From a checkpoint of a small mixture-of-experts model trained on Wikipedia.
Experts: 32 squared ReLU neurons an expert, a shared expert of 64 neurons.
Training: 738M tokens, 5629 steps.
Below are experts of layer 6 (counted from 0) of a mixture-of-experts language model. Rows are named router (the router's row for the expert), up (a neuron's input weights, with its number) and show model dimensions 0-127. Each number is 128 + 32 x the weight over its row's rms, rounded and kept within 0 to 255. Numbers have three digits each.
After each expert's rows: "mostly gets" lists some tokens that are sent to it at least half of the time. This comes from a sample of Wikipedia text that the model never trained on.

# expert 94
router:121090137136164142138120119165063103172162080202100146132173184162042103142112115100127204102108135164158148162155160114141150097114152131163146137116194107105152078183121137089096121147111132069149146080122141148108094122113115118099148106137192153128179093146072080172126155151145155114158082137085110176131148174132145120080125143077083147104128110139099103084111096139101186129193
up0:141139109127103136131149184131156156141120081095118167054085117123160120117151135128167118128113127113140143104107116174116169115148155069105132104084192167137134077169116156111075156096157126144096185165048132088126133112189170094132255078216132126117112136117131139119121139157161116149111118074134131080161155158118109109098124091112111061100166103127104137120136148170172084138128
up1:108096113144128093118137138156106137077152144160115150165106157103081057089182116127172134113148149089176112110118094132087118130096161045139172104079124132173181104134097125095118161167083062172124130168092184106102148129088127091150153110154169099144135108129102125133109223138081126177152142097113165134155176158179119094127118047141163152136078113124128113082152133173075151163120
up2:152133129143097098145080208127122146157094179191183175126228134090178113126154082121122114109125105119157113132146095075120155109114079128137182115156144097135150127130132129125059141127161135141080175108153107118172149099182119104153090169147131138202086106114114112091077109121083099176197169131161113117135143119124178072153134166103129147154140134158156165187129080114068144127116
up3:063090120116077084150071177122130127098144103071136134093133154144106066128103155191155152109111119097160071115115111122077136106128104148102153068148075223094134093095106144142150131109138104185135113122112138094120177137080199128145139159142123145117085154158087092066157153138094147128158054122103104128116203178114168105093100155087126159093102150138135154111090125150158099120164
mostly gets: " 2022", " 2019", " 2020", " 2025", " 2023", "–201"

# expert 2
router:098137129139116167111115120134137145140185111150159172151139134183111132120118113140144166138106166121152173154163124061124141084142146127139125119120123115111094091120114113069137094129081193107152152102107119133157118087060132101084146084087175111181206085111110065132132137137162221099198086142127137173165154156114176152101121141133041114089083109142100140136198072160116162128163
up0:179193139121147114150133144123176143143089142149128073236120092129133129096087087075119074162119170112121163072120126122179141174128151065135105154125097152152167104114102099119151154176152146133170149134133078102093087172115118104102119163119123175091136124172123158132131085096129177128096101170133150141090129155103130087088098105185123163069146071186122128156156078113065145118178
up1:162106097096158080074175122137086101154169157148155185163085090158118155133151152154133098117108084092096066205090145148125111122052088197108139063132117139126069156114110150149145135158089103085060100141122085181143094124145175145148160135113100141164111121180106173121094145172145128146141159143149088109145126122093111140146079109148098180060095149128178094140156097142144102153159
up2:125105167128120042111116099140138107108154185146139085152106121208149120095099132095122095188123122128172062112144106094124151130139119142145136139130176146106125127138210113132099118130105142079065085100105103149111059144110150090173133131118121080107101165131146146170076128143147145105127158150156149081147123065107088174237174137121166153166105076159155123074116171154094110107149
up3:115115154148123145121151101133143135108137099105074055150143143086090091108100106124122140096091159171135170113118142165117111060108113094082041186120117144133103172140194121167115090128163054122130168104122171091123129154150101139144132125158122076113167111170096169128125066125143129162139069050163037116073154127084185109102104141109187134101101109140096137130166147115116156111107
mostly gets: " two", " three", " several", " many", " four", " five"

# expert 252
router:109145111176158127135154094168139141133193108145133160127130171169107122115093114128147189154101139129183134192152109093128133077133141128143127125078137099111075090135099109044143111132079160104118138068130134141155067129067107118079170088108178090172192118130089116128131138155170212093205068150102128155151125135129163154116148134133073122100075115128125127134177080170100170104144
up0:170112128094157120085112077200122092081082168149102119139129133185145093097121151138141132129131140117132126105147132078101178151127184135070062125071085157129138116198160082101132098130104134113109118101096082150094053144066153097072118113074132180129171101107116109169144144084138120125164110110166118100170156123172107095160123061169183145141109128140118153039110137146171139127124
up1:164137148158194104106159115148097148133134120091136098164094073038072155102139140126109111130146094140129138092122091110107077052134112155140090100163115049079119129122134078150112129129103146074105105135147166085143155112217180108111148175147067129101106104096127079077075079073103090105109104112175091140092132139061112126145150145152132118115116154108127108101074102149155115111158
up2:101186133164162158130131159160157152101184078125131068111147120095176126169135090145100107158098109177107137067127131172114136173143134150152070181121136093105087145140171158129138076117154136131072108118153164071159144166113085093107141192138152161094070146140135102126150141137129145066167114149082120095118123182081084092101041124112157142165101162111109114164165107131069074163113
up3:145175170102118172073170109116125114132116158156111131152118163136150090084131112126112044120147100083102170119154162129184116113107096138135117072137130080170095128178155106115087119135109166138071143130143129131041139029097104135087124144157157108101198128085190119153109115140198171120089136140065128097139116126141187143129117162166132100175133099098176125127158129123120118054160
mostly gets: " three", " several", " four", " five", " six", " two"

# expert 230
router:118125130150127151138121106146087137196166066214116179124136143182063124143080152066133132119129125168174123158108143116120092140112175136147142131091200143097146090150127127093140068148138149090163109097134159175114107131119110080099184093096187105141142114121088054147128173167135149120130068127061136161123141167148187157119127167080068157082119074147131097120136096109094115114145
up0:138158162139085053159041088087156140128123120154129151126162124113159137185098067095106103139137136108145068092141161143162068109112130095136167155128137106177119067100062143093123106128128101087156139136095129146094103153121161074114133085150152167101084175182113140090109087172079172111103121076092103151148167129110165117120143051088113096199112134126157084120134135171113116130090
up1:119067124096189127134120126128139159166157127172117113119073110134103106129133092166115139144121149097118103132115142116134135109121126175152155163115116114158160056067107109141200163150185080141089093077165198161117089140153155097124137094207106115129161124114094135166097090159152117105147112074182206110157116094140127094101184181133104056147140137143145087136132082165153069135067
up2:129123154179146131120089188165159149124169126119085140142158135157086112154119130148126181138116138116148160108085156164095099158113131125106088090148098046211132147126101131160149148086119138181112102116122107148088132166148108165179065107077115104126055097157059126107114156089132139118090118179209074094136142121134126130165127132104185165138191121148121125142179129122155213089159
up3:097121131168154144055153131162116123125112128163118107085090115184148146038149173079127122115098131125094156177159074188119135127124144154148115145177153098183139136178115115101127094096172143134126066136165109116115158170170113123098100165113089115139187113054087090107163089104134168099122131119129102123151199167111123091039137099152097180137132172131110106103138098073159100098154
mostly gets: "s===", " ===", "s==", " career==", " life==", " (0)"

# expert 57
router:118107166130126134110113097167103137170188074179179149152150131136110134112088116091178089119090144129141133129160109097098124099115129109149118149146127128101126089134067133094137095147128168099173182150085134122163112097102124118113148064050149151176169059183059105166140149137155149085204108156145160174207148157126174149127102144101074127104086098127071121119185072132120131152141
up0:154137133162109160150139119136143125122146146157116086184129104132122131141132083138166107113136134128052091090135167131129136128143115080173143116118185193111132039140096155184186126095178175130117142122181089131129061182121137135112118157102142146000162088116128173146148151147099152118108157181115137094118144141100128090127156111137095131058129104185147102179113115093070116149138
up1:106132177156138112178110151124112137145133071153160089106120117073120170074154103089092148111171166115138126095130110097144110157118134112105086178055154109104075112113128110188111170125106159173160088146169137088123151110116143095143126085168155115150138072073138131162124120110169087125124172081167086088114155194137160055058136140103194095130155137125099086148167159182192105145127
up2:157161108114062163093111136100069083088127075129152083090101111149132109154081118148123087160135112174150181187119106138163119092185161086132113068142124148108123169172172095162083188089104144080130103125180154156131094075181157077149042129129165152109103118142140095147137177159149158122124159120152100141122123154105119154158133142131132052101153141060160153117155136138123194133123
up3:154115142145090075088122156135134163114102121101160143128097200121126101187154143128135065165136093096161197143130126085131111132095147142091055114081130115114079090138180140122155105117104149117127125072091153125150109182082120098092149089186065090132173175200132207116094117167082114160154103158135114177093138155115073150148103123113142117142153183164098118151066129138167136150121
mostly gets: " early", " largest", " major", " annual", "==Early", "-year"

# expert 194
router:113112116124156124141125108170101112137217126159145167150130144121111127129106110128134124117083153085147130134161133101101170084172150111156132099068148108111051100150074144096122120133112154121182165148088118146126121104110121114112146064098178145178175083126102120149115146173186189059194106203096150155141107187120141175087087141083079144080084113143063129130173075153129134134118
up0:147102133092136150153082140104171157131154171157144188168063104140102140107103137130147105130093109159124113113174120109121127135142166080135155153089126129120067089132116176109124209157123155058121110133120170123166057129054136118170099114126185068117109113129108108067136127165072119130158103167135184040096105176111167055113075159128116137118119139101098112115174158128136103171100
up1:142140098094131129091123131042146131139092106064086146130124134159147125194126113152092140150161154141120138154138104087128099095216068168104143111074153144099181170127114092115174147084105123131174127180144104169079116167063195167148141117135105101121102114142175089123170099124153164117122149117166147113096194136169112082138156105120158168109097189122194122084075119155133156153114
up2:168140105134180125143135180135122162121137118143119127159154123153179141132153138139098090081144043113113192187105112140097145106133114158089153134132118066135140100104106102113162078186079138124149130138143131150179057072107092163094091066110149145197100205144102148117100128118104149123150099110179154153090115180135196093122067141150140145203096171157150142130097133124106135182105
up3:199114136128106094121154079204101182123103144094114096116167133089147104086166140125165145125120148121131126187124160176100139149101152135165179122131177170152177146132153156159165156145165084146161116101138125128129163165111088138058111092178186106131058117170196165118104105092140127131132079063068117082079077134157125112102087147093176101128145113131113095100124171141104153118073
mostly gets: " the", " its", "The", " their", " The", " his"

# expert 202
router:121154095168180120147129122164129140114141078153138186156161160118138110139108132124190121136097176159141195145147201087082169103118177125130095149094168112146140099121062156082113106147078153116123161125088118163178069128154093106071135109138141121144141135094109138158095191144130141075183061167094185156117167182154106159107154177074117169121085122131082130108114141149080139167163
up0:122148123117101161117115120069087156157182120107134173140096132118139073184164112102111081100108129158128108141148126106111051107115113181150141156121170144130211157106082179121148076195126136141147084177112066127111078111076148165144178122119091148143120117145115145129150107108138158114133099163154101089070175044102118086106176119138080131147142104203077145166095109129107160149167
up1:152129144118116144137152112162127161109147073146117084111116171087138132188115169129180186114137163143153099165097196129148120145126125077117203147085095142156161105165164171097172115099104123101105079147149129102102114129111155096082234094197116135124118129122089159138130110149179144141065125103096138122141154137138168175107178099048134139079138161074155164146124125132109096075078
up2:073190126122143059128141168170169138147144130191082080118069144174140100193098162147097123111160151113155172116109123129135130181088110145118173148130162155111104120094120125115118096137097155140119143152148101074212159123204173041192091148129133144097114129179115112166081173146126162106145099142115131136136128169064119165098103158114123143143097143118135087128109131195112116175089
up3:139091117136080121124094163148122090144142128129136149113134103102188120100126158142164179156159149163179099137063076119099089142116143120087142169119142113130115179144104148107122135140120139131084110106150098118140105123213078083106117110083160119196125189142099086224161145154087110183111118188126184095114087172105180096136164142142161085103139087153151189120183134143099066134145
mostly gets: " ±%", " Position:", " Turnout", " (DST):", " Phylum:", " Order:"

# expert 247
router:141117081143098124174157112155119076109108091156164136188113157171115093114113077086160083128096128110170143140163161108137152135139143059138108099110149083116117116137139181133142101137117149127161139128131120148149135043153131108095122156082190138154114092166118082126082135117165112134138126138102145141158114114190118186134165166093138204057103081195103064083116097122114187194183
up0:158125067069121156099182128162092111096201160091145070093108162121107138074123128141140126097127110131142067122170150146133117165160099191095091164105138158151121081112157128109110138094111113152194170173088141092125127062107114180079129139116139139176172140101129116184116125103130063138105147114119127143085110099126190142138148120102088136164153030170104156125114112162149098196111
up1:153158154146136092091110129094072094159121152183135180130126131106096094067168146101158162129135143190129129206046130157125086164140131155129150135209144167152160174116177107105118123114169079124145180112168084146166143093103120099106148101122135094073113125109128110207187160137186136105187134109116121145121114085113148166137136169146171164106137148120154055122083097165119146130147
up2:090099141133086083169156095135144115137149167126116100158149195097154122086112050110139145135167141145070205093126157106146159162115127134150141104149088028118137128099120131113156113132162130125130086178065133112105157138090122056145127160118170135145072107110117124189142097121096123136085127125092132100038120092087160149197123173132080132126083154154098160083103082096123134121162
up3:115152130103150149135127129096163142140169104148092159125165124187205126105082108077099113116181128138046167173101103136135106183138151221142090096158183053177118142090110145142183146145107177120093132117143155157085147080140148132124117186137100161092128099156173134172146111135159149153143141158126132135170151055119099158147140202131122132131132137179117132153157056155160158139134
mostly gets: "vis", "alleng", " Tak", "ri", " Tol", "eng"

# expert 213
router:066170115165144144199186109148120129135181103111161177124154175149113094155101097107156176200136165096207135154133130078120137111133183135177115076100127099148109093141112129034116114137103147107185139088095159137179113143087079134108163103107181092145161144148112106106125145136159203069167091128091137162191139149149162132123111129129075138123111135127083135122128088146089142126125
up0:135070083103126114117068142089135130142132151074129142137096144055124123119102162118182129143122097219187105133128042096162100110123153163096164094155125144167136073168197150075135140168121116177128136166148126134101114127158133114139096083057083104131102169121163068136138100115092115155121175098098116111149111108095139091168127167105153107184142132145181085065135122150145120085165
up1:149139102142067134155152160147160165180096097129105135103109139148116129128125129141174187127157160112168144182164136088116197112104160123104109101124110135167176102085044165136121190089127119201103195129148110158149066145156095086163118073143129085084133132163143092100093147167116178112108112160178139148103105068189129143128121120124178128146121056112111154133072068129124138163146
up2:103104095155080104155120076105104105123123100072134081121138075110139090126156090126048125103137135128098076131135152092092122120143145134144164134069147140138131168153116071080188103131169149086110116141205124119093147120115170096175134090082105067086162184191107164156123137141142101133119157117096077111079136083126071181084161141136102137139120162139090079101126150149154131108040
up3:143095126154114186091217169112099127106137121100172084164134166092152150075087089124162130131110155055186108154130121110080161130101083132108106056105104110171096150164120118119124121058127124173077197130141156125151159119091135125123160155106142087159074099072179066142152168084147163132117132132168126114184108149102148157112157153132141095117123153132092095124096117120142116051169
mostly gets: " £", " 4:", " Density:", " (1,", " Website:", " Born:"

# expert 56
router:072113161128174095186169092147101084191149079121157134142132207131096101091094136103124132131105142072153166170125138130123183134144137098169154056111143135134114104166086145119156112147129163108187114122095129146113130127119105146092116090057200152112184104124115092163104132163134163112181093121123139121180149135126157195105104146107124150098106094192049114118163105203134152155127
up0:160088110101108089139107118158149122055155142147110154114118131135149171181160059161155116174126184137034138118131097147092106172155172112129120113118102142110163113136139080161126171155154077153147205099107111127112165131129151183111170124140145077154146153128127101141102193140048105166117111136096127151169084108120171110194165140137148101111075134112166124134140142071189165144068
up1:161107066089168098115099106093099079146128119093092129132144125116126166109127177143152148137195139147108192144099141108094192161181162096152141137101108157127128115120114098084157092114149199140141137167108127148142129117180079179104123128136131124172137183129108198087118148124083171096164094133154112126143134075155089129062159174152132219145065130206123148095089094152124101154138
up2:115106127145149162106186147175145107135100096173087163156077154057107100121150156170183096099097177091144143146124114150099116120099136067176117170122103220112150151169086119146145108089137105079195127124124136142170149133114149178061081117117123113136131077157057111113101163137134145128065110146096068048164135157116086090125093138161147093181115130116118143104150123138133133089155
up3:103094165096094101136130086133148135012086122191135100101152135077132074093145163134117111124136084131175120144056141056140115148119146154081088159101144064143162167086140181142139124164169071115135134096144139132172103078142153139116137119121133173098162129194190127127092165112116111104125102145164067122119130069099091080131143152145148136130140198156144125115153108174126162165128
mostly gets: " during", " until", " before", " through", " After", " after"

# expert 81
router:104140084140190159196175129172100136123150109132153176183146151124091090100056145090135119140061153120175143170125138101089102099154153110171119102137161146119144116140085157109118126182078122086168178093120113151113147112107094151093157139092168132139154105098072112170094136125121152119164112163093099185139115167153143191079156187107093170109081040173114121086126134153139140152158
up0:191085128092105099126079124143175127129094116144094138115140107139171093150136083190135079131148143100130119085135061131140187134077152119092121110164129150153134102085111150110169134126164172168193147117100135090115063115058147144155126084110079119194074157116154142105140122162106114101062114043143227096149126083094135157145131114119137103161100072122117125141094143132132116085106
up1:153107140121120132164130156158135128141126134115164167103130149152160107154132069072112098105122107105072137194083140089150115095198080131101157136097117092114178161140102072087068098099129154092129153131153084110103116114139136195112181125116095110154152157132088128110122109148121199136097076126071070116183129177119086166133127183131085106132138134163112092056118124179157114089215
up2:153151129046149086151124128142079106151127108127192167160124093130112134150146124114138188128118218164181110151116127146186119143153161118145131109153165131145187203131163127156124077140110094147093168101163136127143148204109135156096114124146185087105076191121111109193076127139131137084112130164091164141140162102108175096137168129149137075136083093203117140126156094178105112141127
up3:058122131116114122154098114112151155120128092147137104125095125176141132087119139089154083117107127106155203096102144122164096139116097142145106092110155105149138124129139123110100073102139097128121060093105052158158182164129200091170135119120122126194190135122062174067170108132126110062114034125071081133137142117138132161111141180158161155112051090096138122140150112167170114126125
mostly gets: " A;", "–1;", "–2;", "–0;", "″N", "–3;"

# expert 109
router:076152127143182090160181078131105141145165132108164159128128155167105090105129097157129182145107153109160161170136125098145118130120208112185101061090177115133091130147110129105105105155088144108165165063079215186175108104099128140101142111098164176132140125122105120182081165153130177095142109146074156106142137176151132151115072120102087142117112101128068095118126106176088158080149
up0:110131158129066146111144163043099162151139137139138140153080187134136134169102200111100078158103130165109092129162138124095085089090138103127140139125121087088124123108141103095119108101130084093157059133137191152083136099094115100125136160134046097114132079165100101091146052140117104110130134101120087070160110175171120092147069087065123162122190095137159112163155112137103091163136
up1:116196118088163146155091194151126159146173140117089121113151114124137150166068146139144134175113127100170150130119137157124124152151150110175132092100127165144080088122149141088116155092091192035127151136148131083109159079093088133128185127136109190135061152120189095082177123116154152092126098105200141124174166131105069153117092133121103119128106114073106192080120125098120107100176
up2:111162110099127122091143127120172115110189148133123144108110171151098087130132127130123184100160116119110124154142112127175118129131076105122111105141140127124145079059146085107131142193171147189188122109166142114069153107152096094106181133144181142214191076086142190177101102165119082165089173143188143139153155130116132156171115157159061133170126136101134120105082179136194118148108
up3:155090129141133157138144151101098135117143140175130140122161086171181126131140107157131131118102186057111105134143143100143176139116120096138117094150095069129154072118139099077096176078142171189125183177146108120118125171101169080112070141138113134071076094139192119131157138096141053131131083107097106130183088143149198123033139096168121162099133093144123082162145181141145131128145
mostly gets: " February", " October", " 5,", " June", "_{", " 4,"

# expert 212
router:083107111140112184146216080189107137141150159160145147146144136160111118097108113151142149120058142151215147216121130127115126099134129134160130142091160122130117092123105141106081133149071106052149109129139145129150117111114107136101179092091172121147172142132119088148105142143172140086177055152083164136155162182203137200099149136088109125132087077131086097092125108142122144113152
up0:173141105109080142143164150140110172135142107167130097073135150137176117159038179077223141147138119082157104145152164179171127093153117103143161157130155126091164139121138117133150179170156124124131180126139187130091093122114057094157093092178143129072127144153123161121209085176137145154120117157140108196180121121180127111116143119094175135118096154089120135109148154099126082099121
up1:163162130123174190127144125147084113170079112098160117080131163124098106129102088168079159097130157103092104125125089165124111160142112156133111098161134102140160079090134139144157143134136164169133208139147170158074124074114158140123145168097161053166100120094103108115078065058082130122186141157091145133130150192127097105138088106165176113110175118121171114093087096064149167099160
up2:120118134209135138143147073146141098138140134106146128118115092185189140142158083125110176128143110126121068091167166076106112125137093157080118123101142128166119143101153123125129078153190115070079123128186086128052080113081153139134125107170174117102167115153099129140143183164172090087129138133051151084165116118106162105143140095187149111091125151110186091108100094130095172060150
up3:093160164122139115099113174134120121118122139123170138106080106099146142071143115110098161184114110166151126103099132078103112165108134151091114104084163094181095105200153139126117167170192146157081106109113106129180140133179127178138097148100183158174097192092090107051120165113128062138184110158164163149198155142112151121133092111072171138096137150164158158104149064119139091152142
mostly gets: "----", "R;", "–0;", "–2;", " 10;", " 9;"

# expert 201
router:120092111147188103174135066139108102139164104146117129157117158138104067117112092114126158146084167091116143142156126111104154145128185059153173077135153079061150132146124150050134124180076159111170158107097187127125143078144099083100172136101156109130132121137077079120074173142158132154129091137078148195124146139171164185126104105050120161118113087143122096140121124146090187126114
up0:126134127100129098093087114135135151088075112118188094125150156138100134138130178147130168176117124145151130109153114145103110116098144029093157143156122126110119132152106197135121158169089140091080172054080134114162112114116126149103138129042107125108105115127103109071161199072089077159116167100174168157147147097180120107152164158115153096166183182139141121133189106110062158152132
up1:133127141153088078081104098108105106071121180086124181102106177144135094127157113110147097156100123066118119151119084106136125199141179138165116117137127135138069149099115088100086097146117173084072073089110144165097156084143166074102136079160177127128108132130204148136147158131123117171121149129190148106151133154120098167146164144145094142166169140075109078168199158160142140093064
up2:111053122110167117116129111157117184161147107149138129110114180131144144109184127164122144113144126197104157175126111178074159091176187148114131065201122073124126153104153094130142118187124144137195176141099161150156115106096094077080155136099158157134134100067131141109112117108132105149087113180111121093089131131062087108124113127152115119094170083196101071183072121153145113125115
up3:158088110157156095100068145085135081129169118126112092122120084146124034140090156152060095133094121145164162159111129151086176122098140212136113091119129098184164163104156159102139079137124098106107070117110163106136190143108070036111180146128185126135117150119164149164075116131076060129111131148147095168112150129121096175129122108178113142118119156130152162156129136145097118132096
mostly gets: " William", " Robert", " James", " Richard", " David", " Michael"

# expert 70
router:070118136168158120144162115154109097199158104112171146178176177171104112106082109124135133130128145081156179146124160130147183126117128102129151084089147106110111096181088139100133100154114174109163100120098126180134139137093118114107145085096203176122212103128113098167131151157139186105141116110125149119212160131113162187089112148100095152091093093170077121112164098215111130143117
up0:149143112154169199143112124110158116139191104108098148082166188111140142091204122100086072110091138144128150109156102096190104075129171216141160163167119128146131118148147040125113153066133161090133097134149152134120178121115109103068128157092151152161118069109129148109175163068199151107124133171128113105092119093097131116076127182121148129109139151101146121096132098176136121121162
up1:086143145125120121094088122160160127125127114108134145119093155124108151126085125169141132113159101155148127104121055124123141118159120114106117086126073128087146149132141178135141073178130095094103238086131187107175123178065154087159127190083140116088125116082084143074096180121144121116064184172156189088093151148110135115136113153076199075147104127095110174134103168097122123137108
up2:100093135086119146142114104149166105082132154213096132142149091173118156122098127141085132140104143059153141150152124126084147069144060144104097118071113102204138093135133148133130133082162113144104085190114137096148160149101169210143163145118111127194112207105149144128047127126152168142090138091143190114119149073120152107106116147163136130137087130093126081148132123126145165149201
up3:066144206146134182082139095138101132132175100118091113113147106113145113181136159131187133074124131078114101186150114136119128066090161114143173151117096129111147143115129176143101167117097117094128081145122210178128165072080161130172114132099141137122084161180115143093118121142077051105150116107161112152150093123093091184146186168128121130099152179148137154078083107103134124071106
mostly gets: " during", " until", " since", " before", " During", " through"

# expert 122
router:090100134142168103120193105165085107178183121112172137116148157202100122095107118140149180151105128084143125157146133106149120132129157116190125078096164139117125087163089119085097127170094185081164158104080162150137134133080129122092178094093206156133178115145077080143097158168130157102150087138083097140166165178149146147092128131116073124125088085135110095120123101200115145110185
up0:141133113168101166140169133128069128155171105130155079122164138108137086163127134166109130177179099168134116169144105162131113117173104120120107152161100153141156156171152181144107120102095202112152169138126169086178139114088102125140157083083124146098111166133187114076150144098104183121140106132171105120144103171168157198068167160173181081101131129089130118097127119029126114066161
up1:197149117123110170108130138167163164176145109162149119114206066136129066166065116150144140159134090125141100191092054135151152162184155091115170072086140141142159082143108079094160154124164151111135186103130147135130110128097159093122190081136129132179116132192128134152139089120118174137066106101173105123114125192128125154112162110114121081135140115175156138091080136137143182098108
up2:101177156088183146111126151157145135040153117090111152168130087059134117074163124122092143121071160143159095042179120121126147135115149141103115127141139137129187145134107159130132115098156117160085134096161179124130184148161128061135145183122057121107066082170171156143135137121148138110121170172179146088146122049149169122175114113086103117153133141101152149125151160134112139151058
up3:171083128143062107117128129131078145165101112148101099096052085112108102136075195145084072144184090126102151096138126121092110166093173095128131218122121141095170167096161163198141074107180139123125141187173136105161136107104115095094129105177110149125084102183143196130096119171117094160167126176140145118113112149136102139142126102121159095157068163122117112156143113128111087100100
mostly gets: " September", " April", " February", " January", " November", " July"

# expert 77
router:106111106126158155201147086178086097128144130197138109194124165123127128106073107098126198130077149164214135187144108135126118090118158097143159118093159133115108132121074136100086137189071124117153128087108137126144114123128092121117134087083159117148165146114121065177104127146133147126182075149095114172139154174160167146097139196100090129094103058161099098117150101155118174127170
up0:147130164140099146203190103141158054144186151129124130129195102130186119117105145133114100115171168129144170145100129121112133027107117136125172141130159106147169139131172111153126136155103170112147122156081176150075090118118093125094160162177192130107142183171084088122133095151168159188098100124114154148159154160161135186115147128148169120104157118128163134147054150157139145067097
up1:123082115153147135182145118107082109182116101129140086059064090141155101071129053138077146149127073152154116112172110080106090138117123133118106100152144151213129110141150180168169162164142051139139155082121112144139097158120183176098111105137151132123118137146028059144166115124185146165096129138135127146114155150102094105118169132153109157107113153187089124139138118088137162110143
up2:170148129113155144110145135170187116090104122092150063177139141137132062120144133130178180048146068121094082138104108138091140083160103139111093116101159158058119126169055158119101092110182154116138129151160138145117124177101118119207140127116084161154135116109178079151103146073110169156095133125103100143157215178145082113111101086116156081106132098134126121174143092096135119108108
up3:115161096150101171104145096089124162090133123174114085145177101159074175140099094094087140157158120124129200147147177116187093191121147142134167108121142138140147106085099122085106093134029108149098135145106143088154181121108098108111111149113115072108189104142148146078115097157124195034118173131109109149138180092159143090145175132152131128173115124105158145085167160144132108171118
mostly gets: " in)", " 4;", " 11;", "–1;", "–2;", " —;"

# expert 66
router:121117138137110115199133113175113064146146069185141161149160182167100092080082128095139089189092146134168108142122162089089154145135142110166118127135181068120092122177077090136128126176119124147162152123102096172130137097122098128118104086110210180132151108150066069141128154139157147078148120145106088153139151141167138143085172223110114144133107119135131105091182132141092168167126
up0:130062128146178070193099078108084129078079098111122193163096159126114141141126125116075122072187120107096103112136140130175144132123149062093071103102104122172083047134098088162112102118117158115149123154155183084171160135117125121117107125110122141211098127134148140115096171141122099120135122126137057187128094084149109139128146112143154101131128077204069139122139158120138091117098
up1:133104149110113141149126132181181087160152119152149083141095089153116092099179144181113130185203164131084100144182087116139107111126074152116111105118128158132122091154133092133108112218083189109148107198204076108121136071085100101100099138085132165092145167057118115111141136137159163204121124160109117105182156106113122121141112082151124132148125145173170163089163096131135122144120
up2:122108173137151121105125128152175116062105133106091092164136092097090068148136230065105162123118066170176162123073146126182118128114118111149115112148052103187113114074121171114144078121125152104128107119168157155140086119150117125164125116134063124200094152177169141150133123209118106162144182149148123086071128138119116149183072133101150146145151094109153124116132117147128162121135
up3:098151167150072137169077129158119101096127138100040089145156138119107094096168089187111113121129132128147099156199079076093123092070115162127132080094120119116134111091148131121150128119169130107123108067133163228116147129111177162084146170081141098134088069072082198108118116103172101115126140138150142094161146099139115093136175153122184140125148154115110105123149187125106118072122
mostly gets: " For", " pri", " Los", " Pri", " Tri", "for"

# expert 0
router:119081134132150123155133114184089103130205099165174165131144146139098115123124134119142138119081133088137118158157138123082163113128132118148108128096129138120078057130067151077120129124150162113160166143081117148124118121103114127133143087117176123171193079113068111140111148198168181078197102204121125159195124153143162161081113149088040129091104104148077114138172083159110132157118
up3:159120175137127119054161128029096117114114139114133146185124195084091143108125116113132078082099177174144098144100090103118181110108150125111088161132138157105144075152148147184131111114184095085119091182172161082117138142126167141114107142110060153083153104146108127146116109124059087150178092133155123109133167122126120176118065114110172103125143159183143110096100114111081064157125
up4:138126137113076131164099091184132146144067133108100072140172146124136161153115152065162061153138101145101126085158098151197104109135158175140145176088112127147151088143111114122099084144152121115114069163191104086196126142101098164107128145112184129164152065174087093145171118124083169105128215112098147111117086114135165143192160139119088137102180138093137118093113111134074125124100
up5:164120217114038184078135164175144144151127141161138111092137144173157083107147101113093136120090093091129135133118117086114167124142197119153129139123109085179155194126188103195091118121126132141096114124153101119153093135128096056107139103120106153165085177104117154159179091165128117091136163139153112126126089113135143155127167128134086128162118090131103129096145048080119180121203
up6:091075090139142129182131141181074144119130140137125157204115189099133104071113113136092194100140167124142131128148160131191208105134143083191109120140160073093148074114133191164079100199171151142192155094095121147107145087145111128096145132118134118137145115139170097111151109113129123121128132119102157106151175136132177179125147154094123189074127124115124107128121062155150194158147
mostly gets: " the", " The", " their", "The", " our", " same"

# expert 100
router:138094112157120171131162132126111109135127154174106145138080149121103117070117085152145154166120124054143164103128125106164142080175148080196167143130160151080139110113113151115113101156118134114118167136120125133103079098119142100076120141118160150212177074108113134084117148163177135048157086135084182186162199147107169128120129119130106153127121090139100105087183139103054172189168
up0:074075179086168148074107178134089125192134068133152084153202119171110092110106144161136149122179167093096148082089140064148153105119154107148109160129138162162103160104123140164147085136108127122141196134163106163133095104077093085098105113191137120147156146106168134108185167107111159112118168110157141131153141102082140154129184136079088111112124117093086061088111160133133095125078
up1:158134131137169158147131142100161174125161141179125145155040126109127119108110038157120080127092100103196143083112108211140092127071171153117104125081152134135080128126103125130106127065141145162137102089045179085056106120101108105152124148104082149107126122185121148081089171086108117100101093164146091115150147160142106106162166109137116150074140078117140147125075123139145148102100
up2:104147116117099114089122065043145130112125117191116151102137117133137114113055184148172109123159173089149117098116178153143149169126100098124127156092118114134064071141102204113144124132145113197171102141132101156087097155197144098091098123182092129136124143120146133146139138168137172130122162173087174099173138162085091140176102170109158131084164178191130106128110090148118088175160
up3:132131130098133132054096144119082096172087147114157053079118130134161075159144191149092128070102105107118137128142115142131161121090181114186161120089097114050107174131117182130133111144114154109099126143172173118060083119120087180121117145135139139051141106151134146092131211148066157152074121110110162109138141180137112110125140122123141170133065098164207144099116119141120136130098
mostly gets: "ot", "hemat", "olit", " pan", "elf", "yp"